From a checkpoint of a small mixture-of-experts model trained on Wikipedia.
Experts: 256 experts in each of 12 layers, 32 GeGLU neurons an expert, 8 picks a token, a softmax router.
Below are experts of layer 7 (counted from 0) of a mixture-of-experts language model. Rows are named router (the router's row for the expert), gate (a neuron's input weights, with its number), up (a neuron's input weights, with its number) and show model dimensions 32-63. Each number is 500 + 25 x the weight over its row's rms, rounded and kept within 0 to 999. Numbers have three digits each.
Before each expert's rows: "mostly gets" lists some tokens that are sent to it at least half of the time. This comes from a sample of Wikipedia text that the model never trained on.

# expert 127
mostly gets: " worked", " begins", " competed", " participated", " appear", " refused"
router:460515490498505492508521539492464491500494522531456513490470521542513459548471493538493480503552
gate0:483518541478466458542486510509508503539505466531501519526487532545493496525509526519476520445488
up0:444469512444516464473451502548485462512494445504502543500485478518481462521522455485519452527495
gate1:494502499524512501483482491533520521531498510482525519468498515515501493506482494492509508509510
up1:519521501488498476561507516472553519464507515511519473504561479499492453519497514482553495491494
gate2:514486513497519509491495480524530480510502507541479479497517501500494514459491500512486469482502
up2:498456515528532493516435544527467514457503497503476497494492493479475505515525484519486518502481
gate3:492485517508483500509489496556542513475495491432489491476530519506489468543505486532507548497488
up3:479529488507471494517562508493469482505501526540478522522479457459474485518531481494479468450511
gate4:492489493489481485463509487522462505505500557465481464536493499483481480503529565482491513507492
up4:529478527528521483539532468533451486510498554492479490490515541524516522483493543534501556483513
gate5:496483487528496559511505498507460455546500522535503470507465467493536508487533526477473517482478
up5:519519488490481494516502501531457529545504493469540516504480511490536496521543507539473502477483
gate6:476468518488513493492510499516496532476497498529525490505495477516542507530473519570515472484565
up6:464488505524483477522487445515458510495498461474501477523470504480499467531499534523496516517525
gate7:485488544557523516536481505493482510471497505494505486529526487533486504493510473479491498542517
up7:473540473513533478462504503494529495489501509476522544490509498550472494508501490559469438491492
gate8:469501478490516509564487545560500491515494479546493502531480548470481476516529499477497506495548
up8:516505534555506532525515480485505498489504532447533491538505450496559515456500491497519466472509
gate9:509484472503494459518471491465563507500504518513555515487499523483494510510566466532475517467502
up9:514524521532507474535447466499467477536503495511508529553509533520538519445542534487487495476508
gate10:459531463494458515537487462497495507493504483499512521448502480462469501486501528536536510530488
up10:512485512494507465525501500532520536519499528502516491530485523517559488569438516499476486561500
gate11:484463519515505493517524519512477499481504485503505503516483463471486494512484498462521518520493
up11:502538468490511469480503458554498519505507498473533524525546515529484533497488525504489515508519
gate12:495510488494486526488495492538465502462498523491496501504466543549481524498513475488506522502531
up12:509503464495530447534483484493522483537496495482487514505512520500520495507535483569515495467496
gate13:536460497518519473515512492499476464497508513470476511520468539544492529476495511501478507510437
up13:533496483496530458509491510491511462518498513475502481485493501482518485505514510542495498495514
gate14:451473463517465489491475546508518506544498476521478500446479509526511513520506535488495512502508
up14:495468514477531462501552493457458513537502521525500489501510470501475509506516515482556521443517
gate15:513493489470509540504487531499522528541497531499477497504501499513515490461519507536516521517521
up15:486491532500475477491514524477485503453507491473517534449499509475522475505510524493511455498463
gate16:494495458502520477486521466502443457547499522504517482471473520508495499524491446515453511490557
up16:471496472477482518528479476465475465515500502516421461521479535546506473447534491495513543496483
gate17:483483532485515482469483537463495458479495520503465483497533496485457493500536474503485514503517
up17:463512493533521462457459504510469507540492490502539443524500477491512481499507531513480487508575
gate18:461508507497523528528486476486542503464502496461508489480554479510510470543488488502531540486536
up18:550510484463512503486488468503468525484500527501512511525542505490474489473520506450515467490554
gate19:451492542510456469498502483482485517559494487524530499506496491494517517554471499550540494546550
up19:518498525471470487490508479502474488426500487480507500523490508515528500490494439475501516481525
gate20:527521505492542485536476514474495469478503476516468455498530474502494487497519525508504480514532
up20:542492501522482476539479555501533479486499528523532509476490473496513515539481506464481483512493
gate21:531465529471528476448463486458515525507502533475460514480516522498537538504514524461467486542502
up21:463515520478519459511516565451530474496498533478493515515484522487478518493540543517528522451498
gate22:527468515496494510505512526475519500509505545507506477513490479464484489482479493513564510475544
up22:487465496512474538461486485457513529523501486505457496494528516515515548533486521494517521504495
gate23:484513495517481487493465508519493498462496509480482493473506496518503473493463495501515504484520
up23:491495501516488510464472491528460514498513513511450547474543470479482486513510504478537472521565
gate24:500529522477438491496486479494524487519507533519476524517524469528483460507450512493506509466466
up24:487486461487529490503496531449510518518496542530475488452543529483518497511520486455464474513472
gate25:502466531489525501486493433514458489463497509535481535529482507514484488502493477477503535495479
up25:487515483485502520540484492509550501457497466471504450470476472461490502482448508467455443531530
gate26:523520484452474470532473528518526493509504463500510509493497529509524516453461530545545477503531
up26:487534522490533491491464473539493522449499483496547492489509451484488465498465531505555505516500
gate27:459504507520492485492490500460503523529498503524508525485485481492471506553498481489489504530520
up27:526490484521519486528509490480497510483503482479497535515472497479500529490503494486435502471506
gate28:552538503484527492520495521487464507482500496555505532472505535505487493551475516522503439484482
up28:510492502485534493502503528474542520490498481523478499534508505501490507509477499469555550443490
gate29:474540478491525497473513474508490495437497533524481503491434503475536513495479550440484506498522
up29:518480506500460483489498520501488500532500493521485482452526477463494509535511513515494510531543
gate30:491492459468501485509508504513500507451499482511501474458548525458489518524486509482547479472516
up30:528521500507542472500480516477489522463500492501520488508499543498488497533488528503521512517507
gate31:496509471494521485481476512488527522503500515533487529458531517487508516523492467481521516475516
up31:466530496482519466489461509524493505486502508513530482462469482478464517548494521497492516549537

# expert 202
mostly gets: " wrote", " worked", " attended", " directed", " performed", " founded"
router:477520492502497484524499544518533500511505527511465510526498517519533484573519507539479460522542
gate0:459466496490496536527487564551482531481500518532495484501498513490513500530502502473517497468489
up0:474465523471504446503471483548546477533498515520483519523507459526501506484564500496500561510513
gate1:478480483510486496471537504508532488476502503521502481484488542531495488497514447457536485491487
up1:493526470526513500549537481506522528538501517498493509548485454500519513499491493539511516477481
gate2:527478505546461494507512501525493483468496514489528514549475525512542456509509491530528494518515
up2:482481474477499515500490518498502511482502502503487504487507533512447503545470492514518483483526
gate3:502538533469480464500476537536536474529504502517501505537525466456504480529491501503498486504530
up3:500506514457544508502544489467496547512503497496523472538500492529487495544504486499505542466485
gate4:487505490502479516483489512526526511521504503503518439457486504462452465489461518530448500512502
up4:496476472509471494490482512480485485490495522452511541438518500504476548565499475540494475501495
gate5:464491487488531550441507471478453526507500495498498531509497496503516493550481560476534484512481
up5:491548478532520516467561500524486478516494509547507491477462505522509477480494524487476527494527
gate6:477462477548527524499518501505515550508500512538497503484468494522504501518481470491452500504472
up6:497509484531468548445485492495521521493507484537513472504484548542502500530524524510502474539516
gate7:475498525514528469430498482553554478473497544497543527483499546533482519534477497481507522537516
up7:512495517470526503476504463517521522484506528526475488480438524518506496479473506525496430496505
gate8:506506520452475508509508480469498517494500493441523441510530496437494500517447494557500503532531
up8:501497526511543526513501505507463497470494508459514465512526478509474537502483521535480522534539
gate9:458508498499484492486431486500499480510494502494519518481506514520473506504546550518520545474491
up9:540512514483481516493529509519480538500503514482561466541480461542508481472451506518454533506477
gate10:466513511529537522480514505538465462505497517552480492502516506460470524513488491503501512529478
up10:545507503478505518468510543526475541496498431469505508489527503498503503522496528535498486518459
gate11:503484528479499484471505497536497432541497513519505493478504515527484515508511468518499523486513
up11:527505510545519459521450493510543465495506527499473519468503523463489482483521490550455502466469
gate12:468505519497495464515523475492483509513502465480536504531436516542535520485504518488457502504485
up12:512505487483495522481509534497508482510496556533460461458514518489499514562550500495487512520498
gate13:465528475453448535481485503510463477472509479518473514525488488468493498512496474471510508523504
up13:481499537477512505503532525486495501547503504518477503537536492493488551433508516490480495488504
gate14:526483452485510493467511494508508496493495523458500559534504482510503529503534555485471483522510
up14:490469534490494501445488544484543514504495481473497490542534529533504504539468532482522479498459
gate15:528521505498483554512513505494528505461508519494464513530478511497477493430525494514519502521466
up15:524509492514499527493488473477517530498500501492502493448515518509468464512511485506466498513498
gate16:496494468497514529508497482507469537476490491502487492485520502497490490556467486492494505513482
up16:523533512491506508533497521474511503449504539504476505438432526510506500472468521524477474486505
gate17:526517493461516474454480528502448523468504469503543528518535495505539490494484483484479508463458
up17:515533499476501487538500517511452490439502490477536469512524499508492537442477520509442490507526
gate18:495506533528500462481493511498520525479509487469489511501507519458528461496506478500498562494489
up18:509486496504521470492489440498533509494504551494490506484542541549526511467527476495529444451481
gate19:475461495504510504479502508549504538485507454511488512491428540553503507546524467472481551476557
up19:463504508492506487549517490459490480537502496508503512455499465510492508496483488510486453492512
gate20:469495502506487462503512517548533535488493477492511496451503506536502492497478529500471557511514
up20:465494467515487530514483478480514509486501504500496471501497474511512489525471478549533483482525
gate21:510458544497519472499502462494514533458499507485510562524481523453496513551483507503448499539502
up21:523456497484500472487522475490514519538496526526515519515557494523516490522488530552500478477485
gate22:503510452484501484419518534480501490511501517505503499486493510504531529508471458480473525488533
up22:533438532461560478475473505497483474478497492524511484478527493488489551521520509491474546530513
gate23:498548517487497498467472495488463498553498476508483539524462501462533532505521505513493503474489
up23:511469445497488506512482512522528522484505481462495480525502501519499513529473494504449477559485
gate24:500551490505456550494457526474526530541502462496492490483520529494489488536447534494522483518526
up24:502485555494516528508444506488483504453504512508513458517537528492523503480521471518493463488506
gate25:528532536472520480517467548478495511476501489502498506455482499499487510523525440472470540505505
up25:458452466474479428515494525478535489520500446464482491459522459466504462485533488453496558521526
gate26:422476514479530458513452504542475514548492495518503484491472535497520486508477510449475492510505
up26:473535475511487492482484576499495498512508515510467517435509504474503518489482520505493461501491
gate27:528470471537504479479485490513502510479501486512496486516491483552509501511533506507492489521537
up27:526493516532517551481520502504475473454500565545455507501522507480520517453491499433494490486504
gate28:521501541505476480523493475521478464537496528495466459540543488526492497516474515518499524555527
up28:494508522501484503477510521482486514484503498508481504449495507505498536466503513550514483493487
gate29:523461504487502535492494491506482481468498541525519486506498483484519493492503490509538468553498
up29:501467529532477514527481462479541486515499488499531542523470501446543489466573551530470490513457
gate30:459507490532491532501484512486535474473495516490466445526506501455506505493498507479479523490480
up30:533520475534456513503577512492463495491497471492479497479547498528494509465532488518491466471496
gate31:536529531489457530485499502470512494470499512512483498504463531446456526520481518497521522498501
up31:493476522504511440519466515491501531546508484463502513501493538509522468488506533508515531480496

# expert 200
mostly gets: "ifinals", " kg", "====\n\n", "}\n"
router:478443504489509488506483515528509480485479474509557443514514490542458536495465470500528533518550
gate0:510545500515494495482494532494517469550496504506481486520537527511464519481527477521520475534501
up0:505483470541517496492541518478483509500500492496506506499501523509462485512494507512481519440506
gate1:495496521517489500489493506515508530491495495522524513471446514475526526480496502489554523466523
up1:509520507471530461501533452506450563494511496490557491479499526551521489484462506483492539484521
gate2:490485474498560503493520549500486479506507500510532499477495506511493495510460458513484484546482
up2:512484521464458509533490494538444498490497495499509440482462543543496514498532471530477505495459
gate3:465524522482493498510472469489508540511506465463485492463491549508494486519508511526542500501480
up3:498535492495458549460475522518513478481496490492454540538525524504506503483521528487506507513545
gate4:488482517512508503508462508513471547495503507501507531496464508537487504496513502467504503505515
up4:457500467513461506511462446474506492552500532469494511476502490490520536541498538542523490487505
gate5:516485498508522509492481510539531535511494477492481510456482482503540458521541482468478525476477
up5:516505482459484489496494512470518499460499508514533493483492491517484516514470472508489480507485
gate6:444483509487508535526490518470502514520499472515491489505419516502509500514490519531535519525524
up6:476488523493502502523535461499467455531509477528481501500495475544523467486486526558479539529538
gate7:478493441516493472514480523499486485524499490543487496484488477501516461499535527524503467572534
up7:470502515545496488514498501499552512509499462475460448517540486487528493534509489497489480534489
gate8:467492525555542481524437523465526503534508489533495536491514469460505504495500512510491513444476
up8:533509472509490500536497448496506467485499512485502542484548475523542495509507495479528538541510
gate9:472509514529474514512547533496539536517499491519541461487457477508501485482476497563514513488500
up9:496511521466480527501495525523453483529491485512478490516471512554481527506436486511520478509500
gate10:481504484492553498510523455542505492519497474499549519501566515501535487530507487546544514506511
up10:495482510517471461512489472485524494489501491519489477527483486515497482502480521541491501465493
gate11:542477481512471475496539510485482503538498527536508504511498471513489505424461532519494482496541
up11:481545478513544499448496459509511554528505507508489479519548470530504534513528516502460463504498
gate12:564481509500521487491547498515541509508498510509520515474554517474514519512506457534474496488474
up12:464511457502504496509533545508481528511502478504541449535509553511530494531536505528505522493457
gate13:464469518516505507474524487480478481515502490519454504491495552558522514496515513507482509488517
up13:537495466539520485496494473449508540552508522516506477495477530526481511478498502490500487502532
gate14:505549495488521485511487498476452465535501474504491497517488494526480521515514525496517490474536
up14:548499529538516525492502506504555514504496512480540510489476523475555502499504492506512518537559
gate15:506547483479491522510494497525520531540505513533429520469530498513515535502516511525504534494498
up15:493511493518488497527468516505513550503505474483464497499491492509475512496473501450525490494519
gate16:467507471490505488468462508512505463540496496482546472515488491529518533449424529523511529496503
up16:512517525487474504484521502533501525497501523497484520452541510474507512545471509500481494490507
gate17:478525514509542529490531504498502488513500508477461506524507501502519477492458516511474545545504
up17:522482463514502539506499448462536472498495492478481496460500483481482455502524488522496488505483
gate18:468514498516500466521472472481495498522499527513518466439454491498505519499453470464535498536512
up18:514491515526505488465444480481508471499506522513522534469487530521520491497485513488482456490480
gate19:478485517501504489473526483492530487489500519543473452520524510528460531527492545521492458528538
up19:526510466473531480492496494473493525525498512487506522510505538443522464477514506508500491499496
gate20:505473510521502501522496528484505472540493454507505467541499425543484464515475476497491491542508
up20:501499472510499517493490482499508481508496532529523498464527483493536492472516500529493522471488
gate21:497540444489524533554519496535527482480505469497497549501504498489523490530538512502522498474491
up21:537494483525504515499494458497553511486506488517509526483454501482511544448500491487473548455493
gate22:492500458517508522517501508507437507510499521510502492442448462498542487513526540479499476490527
up22:518484498533542468485530537464493479480500512527521519466487489480501498474566500457460500492547
gate23:512568499509458489493500534499516497550504516471527456538492477471520467500434536494471439496513
up23:488476546492494469512477495489491512480503492489458512448448531513502505477493489499508504522497
gate24:539509575465499515515482511500485487529505551457501488492473494505494488490480462534501510489504
up24:487518464519471476508490521502488492476503487465477474509521493522500497493486484500517482520532
gate25:489481496475503475529475547489510492457498477519505518484533489505495480548489489527460509496506
up25:513524512505497498501543521482488550449496506477492480496511455491524496523492472515482512477499
gate26:513508486478491497493469500481496542473504524525536492474456490479480484495484546512524489469436
up26:444480512481484496525442477514487446465503491467476502504512485484495512528504508469455455474464
gate27:488503520477490504540476510499486491515492478490548563506482467522503484492514522538478471552524
up27:493457499483467511515482537507520445448492473446531477494485466494482470525464510518505525500497
gate28:524493479487499508500456463514523495504496532511545497469525506505516495559478439515519518542495
up28:484487450514460478534516550471505493464508480534489477492482518523492497505483516480508513517472
gate29:505501511497488529493499498460473477506503549495505518545440489530506477480518502463553511520547
up29:477482525490497476524472490503519549541496499484514495503467488502496493500482494533512510527507
gate30:533495486508521495508526504514496499505503505494477477513479497510478512477501493466506450523505
up30:520471498484544500522499484484539511480507515474489506521522504466502513508507476495544517483555
gate31:531498516531529502524513483484520533503502476511484464493533521489495500467475488488495475488492
up31:526492489531538495504491500508517535460495490476475504477503478462506488509487549490513518510506

# expert 170
mostly gets: " Genus", " Phylum", " Coordinates", " Animalia", " Clade", " Born"
router:494491543491554524505475461476519513512495469497496494482538488496493510491507540494482482528538
gate0:510499496475520460482473466493521487486502466487506504546508478479546473500516469516455521511467
up0:484503523489556521508524453487504501497504486480507506491457505511507499505498501467517481489486
gate1:522542498511461504526504498484484495466505491520491485479539520533495535489455502523492525513464
up1:423499475526470549484512467517492476522497504458518493483512515534468492489451485523486550496519
gate2:510515490502483473483515442472533524509492533499489488525523497473505478482531473526487507495456
up2:501504494523480466548486526473459510487495500488538522491501500505493500520521512537507556463473
gate3:499533457501498535503574491481513499514498503492464528476436493506470526479496491461508515501430
up3:482508454491519499527466452461530476528497490490557534517495515466492494504479475489497458522451
gate4:547509519486496479510535509511497518478506488474500536492464510473506479465522547483474522471521
up4:518525525550523487475513527487528532511495482492522491505490510484524510492521526517501470467492
gate5:463505518483541496507483477505453473526501501541525484479509492510513522491503513472508522511502
up5:496457485470514487446501506489530479458503472503484504479540534538495498524512497498481516487491
gate6:504499544484514485434554509498520451531504508494484520486544478497538490534502520498493502474513
up6:520479528533498521505469510451509503483498522510452513477483477482481508490460509510519484492555
gate7:520505500513509488519496498471537534537494498501501513492489503507495540474471506497543503527514
up7:521495487499498508491516470498531544465494456509482486532497497465502530497455477529506509476470
gate8:521512508479474473526533506504486516505502501522495508484485481518492517567463510462487482501501
up8:506478495486510490535480514501471526457503520506531459511533502481490488499508463529547544521457
gate9:523503512505542519492522527536508503494505498504531524484506529474475488562510478470470495483483
up9:518492546490494485518438516547548535481498491467489464520493501485473518544497517472485495485504
gate10:444508494505498483501475524523496492461496543526529482528490462511509486526499491549516479457503
up10:493513530492486518489488521498512499512500470497521488496486522518522439500488495516504531530450
gate11:474524523494495512489511528496534485501501521528530519511474490488467486556453476464476539497514
up11:496495492521532526507472479460462482500510500450480554488478480518502476488472529544481522464524
gate12:523485481514566517498483487487500454487497477545559505475497492518486513542527528523527522508515
up12:504490466470505493496457493444511477469498513475520497476494484485506510495512494476551541486539
gate13:523493515489513482509503521504524478495502502500523475575512470524498489481514514506491463449461
up13:537509495511469475495545519510479536512505537528466449548461476474493503475522515488450545476543
gate14:495516546497476497511527507524512524512494488483523497499474525472499537477492515553526522500526
up14:529531498533485460511558461491493482455498512518488519531518465516515490497512484477473505481494
gate15:498494485529502479481497475482506541503494524474456521446492458485492486483526526518507493488489
up15:518499571527495521473472490502499501506490457501515496473511516487492476534501518519510481500479
gate16:516529537486464496475472501489465576465498510530473482480480489492490480500469501499512491515537
up16:528482507491551494522523531502459488482500514500483484540500486519486516515458488493504517524471
gate17:500507471485477495491462504543501497520501506464535506534508454494496449510471536524485521486466
up17:504534489508556500499537529514497482527498468501514473467482480490493488501528478503522503490508
gate18:481566502524499504541455524507484468477500497494469505494491476526534493484533479516495493523511
up18:527478484553493483492540505497472529505499500468494483509479457468475502521482499541515508475530
gate19:471493477466510477534483491539478496520504474509494511444473514510523533567524528494546488531490
up19:561487506531475495509536521512511465470505514487496514493480457524482473519476501490442514466527
gate20:483492489486465549540506515508494494513497490537476500487486489526468497495445492486525538528460
up20:497508516529515515500493512524489494518499511467475535477532484523475505493480531483518477539503
gate21:470489503488516492508455480505498486497501520494494499504459450531551492521520470511531492492486
up21:486495464508474452521516468503470476493501502495499527463509467490468505501535474510548482519512
gate22:450494529487499525552513517551485509506502495463466527454491500552470517508501505559505529509525
up22:524479502493471519489483535518502494556502495470510528494461450541488513472485479511529479501480
gate23:523505536526488517508475493539506516503506477522528485516502516531527529517540526505491482496543
up23:493519501521467445492471522477535457474502453508461492476507470523450494493507484494463534488510
gate24:514491487483467495494505546526507506480505443462453537484529505455524482547496487492532531509483
up24:473510509515461492493488507511501503531499505554480500537452523493516537500530505514493505534486
gate25:544516512509510525488515462498521498494502467493496499498519500496497521465519483480502485540474
up25:551486499499519534530539495495490530437506484436442494516510488517465492508503512522502515506487
gate26:498482500522507488500516474504459481519501528535501500493542464517468501493512453555478501509579
up26:482521483569501501498500512486486527498497525515504517505509451476479528490502539527481495541572
gate27:531522540545495501517490445511509504540498492509506494485533507487467486539473483457496499483446
up27:505556535544499469490526508471476483518504488474490523517492479510480525524493520489475501493553
gate28:525478468502532524462478571561535501482500524498510482534527510460505489509512486501466479472500
up28:513500477509504500474478501524479510547494539529496552519486507499458486492514526485562515518505
gate29:514513470496491498511495557469481486503501527475540484509480523549503511480512522515505521544556
up29:517544502503496501480565513481521538476498538481493525497530484472452512512488489513494472526497
gate30:499488466516530457494496492503500462447497503508462515518505520472479485500495512496498450478516
up30:527479534485539505483487498469495522551498488524464493483533517497482483457497491439506509491483
gate31:495476560504518482496515514499488482507506516527539463533510484537469504529481509509547514476500
up31:505481542469524495495476518528492489485497504461520489471504507494475458482459439462493493547501

# expert 223
mostly gets: " took", " won", " worked", " wrote", " gave", " provide"
router:466516506523476502524546492500525520482508530512480532524505514512548468526533533523479476530532
gate0:492491485549483484442524506497488501514503498537521503516519473461553491478499525508483482521473
up0:468499518517465527506545476496508522479501466475487515568483479487477486474500460510484513471541
gate1:481509494528496509519529522536545490460498528488503549521525465514515515486532519496474526480490
up1:494474462478496494525509467536497470527499483479499527480500449543482505519508520518529507518519
gate2:475473487502496512460502496514503478519501486511493541492514468473455499529453450524500488491450
up2:488517515513490476500547517504473511516512487503489453496491541509546505468488534543492489474538
gate3:535480478522486535526532502483490440505496525493537498492443523544491507492506492437479508506534
up3:475465481539492507506471527508521515475506480504510482465460506467508521461476494483457484512528
gate4:477491520475482505466518528481499510553500501477472480484438536458436512493508469496508470536541
up4:521506512497491518508508452526495527512508557525501475479490517545524503511492499492510488469510
gate5:515499457491499517518517483502481515480497505449499489492475499548465487496484451484509502484545
up5:530459446469478494533544453532497466488492495445535480470508510547537508475498486518527528500550
gate6:522474490455463523508501507492529524532504508460505500505521465497501460559486474432509486505477
up6:466479475518499510471503450464451502494502450509561473473499520447493532504463542494473510495506
gate7:506483516460478495507463520493528480460505489529470486509493521520491540470459498514539470498466
up7:501466553501468555493528523488491532522496476510475522505506560497511504493462439513518497534499
gate8:549485494437435487455488495519522504481498520505513512490535506464497543474550496452511540495475
up8:464494536510528491529504480504525464493502474521483529485524532491501462484506488494528472524525
gate9:502498483535499526490485495492519514487498470489515478481464518471488552525560497484479492530551
up9:499508481516485512502529477510509510530513520534502446480528496528510491484462505478495534476464
gate10:486507467494451477473496496534526495464498482509500522482519491505502481523502517496540501508546
up10:496439550478503550549512508519548505504495532475499513477490508493492544499497509451485499514525
gate11:528516536470516531524476509498487461505500520511511538506527519525485508530532489455476554441516
up11:494501500504530437520474540507580507570497517466490512521555484528521498531463507491514532506483
gate12:504497505500524548475506472477487471514507507500509494526458503555470514478524527487532510540500
up12:504503489465521526507536515527480458463499503524470494537510475492496487444484486534497489490509
gate13:538511488531476495519539493477461474432500526531464479501498492451491524527478534503524481533483
up13:504543507487467498461534518492495528523504502474531541449500523450480477518513470539515554521502
gate14:478468523456488546457505497524518506503501492524543522523481519479537503514501510518483456505496
up14:491494479525499457497492441507502494498500489490546497478457465495486491449531501480481552484503
gate15:500497479528476522495513486521522519499494532494553505454478529535479515535512509518496483481504
up15:474469495465497482522470491504469494513500487488489518494477512518481492479486453507498527496530
gate16:506497538508466482517521460484510459463495526494483529507484461492516478487518511522475528529474
up16:508527501499556464504490542487529492496498512473474488510517517512481513526501485557515498535496
gate17:463486478526523483464491485489503491463506505529498528516522506538466460524515551504516518472501
up17:461490471518501433507485535509533502497507502508480481505508484494454517488489494536503515508542
gate18:543509543498483517509476497472498537497499529522538503503461470474484527526535528518526530493538
up18:485478506510439473512546471452478483490496543513489502505469480515467519480474478552496461460495
gate19:467499526495525517461522474465490571484506516506495516507504520482478537535486487531521505511463
up19:495492535526479507506483487542490481462503515528521484501484487501512498528471469488496488554517
gate20:469527537503494504497486481540523478445504492495499511510548468505492495507477560521495513492475
up20:534491471525477500503471520473565493541503509501547456530491490500520485510560475502493498496501
gate21:482541532478514525500515461516488471477499512494446481531499452476490486533475498505532562505511
up21:496508449506496545491480514512487497456498484474456528503490532523504504447467515499466546510468
gate22:505491519482530514531553479506568504461497539520463513501514514536522509514516520470499539494469
up22:498505507496527535492512524501501463472501500508500492509489512447497517462507531517488447501494
gate23:498521545543513479441462492508524533472489473475524491472469499498490496525455524464523521483522
up23:486497541482517543486503472523475446486499541545523508507476456497482519503526475484475529515494
gate24:486484496514493450495485506479500482506495459523485454509477495494497514500516485488475521538526
up24:459547492483499514482491460478507522544500573506519517489495553491515501525552501482528531462507
gate25:512517496481491468470510511516465521490490486559501509454466526498554504537506506479523504503526
up25:505484471528480487498514525494553478455507556538496487493498516442525483466459504523562495512511
gate26:515492501488487502486520482488455499496510506511512478478514466491462481484488488474487470523557
up26:471500465525488523509499473464515500510502511514482489489491492516486497528510487501511481496501
gate27:478519501489497525474546513501463523497498486553494539485503509486534524512490519536514499504472
up27:496464505454515464482521467529501474461496490494490492530518456525483510477475490539543496514507
gate28:485521520549485478488513479535476527488507523530476515503448447508517497507505489485476500521565
up28:517474560513504480469486452523520513540502532517476478490511506477506484461461480475521533531500
gate29:457518485470491490477516505479449547451495479516526500480456446506506502516477501483533529513543
up29:481458461477536469516501487443517519521505504451519484509512522494487480508482495511524526450480
gate30:504460491542488474504488477514443513448499453535473490522490514538481467539465466513508554517528
up30:502510560492472507516501537495521506467495532473469508542506518533482469489487461504528498481484
gate31:479501518494492464501497500537461492489500465507516463486474531462485521490518525480520485444539
up31:458492497540494482475460483490537473494499448549476467492500520516482513522524531503507515469460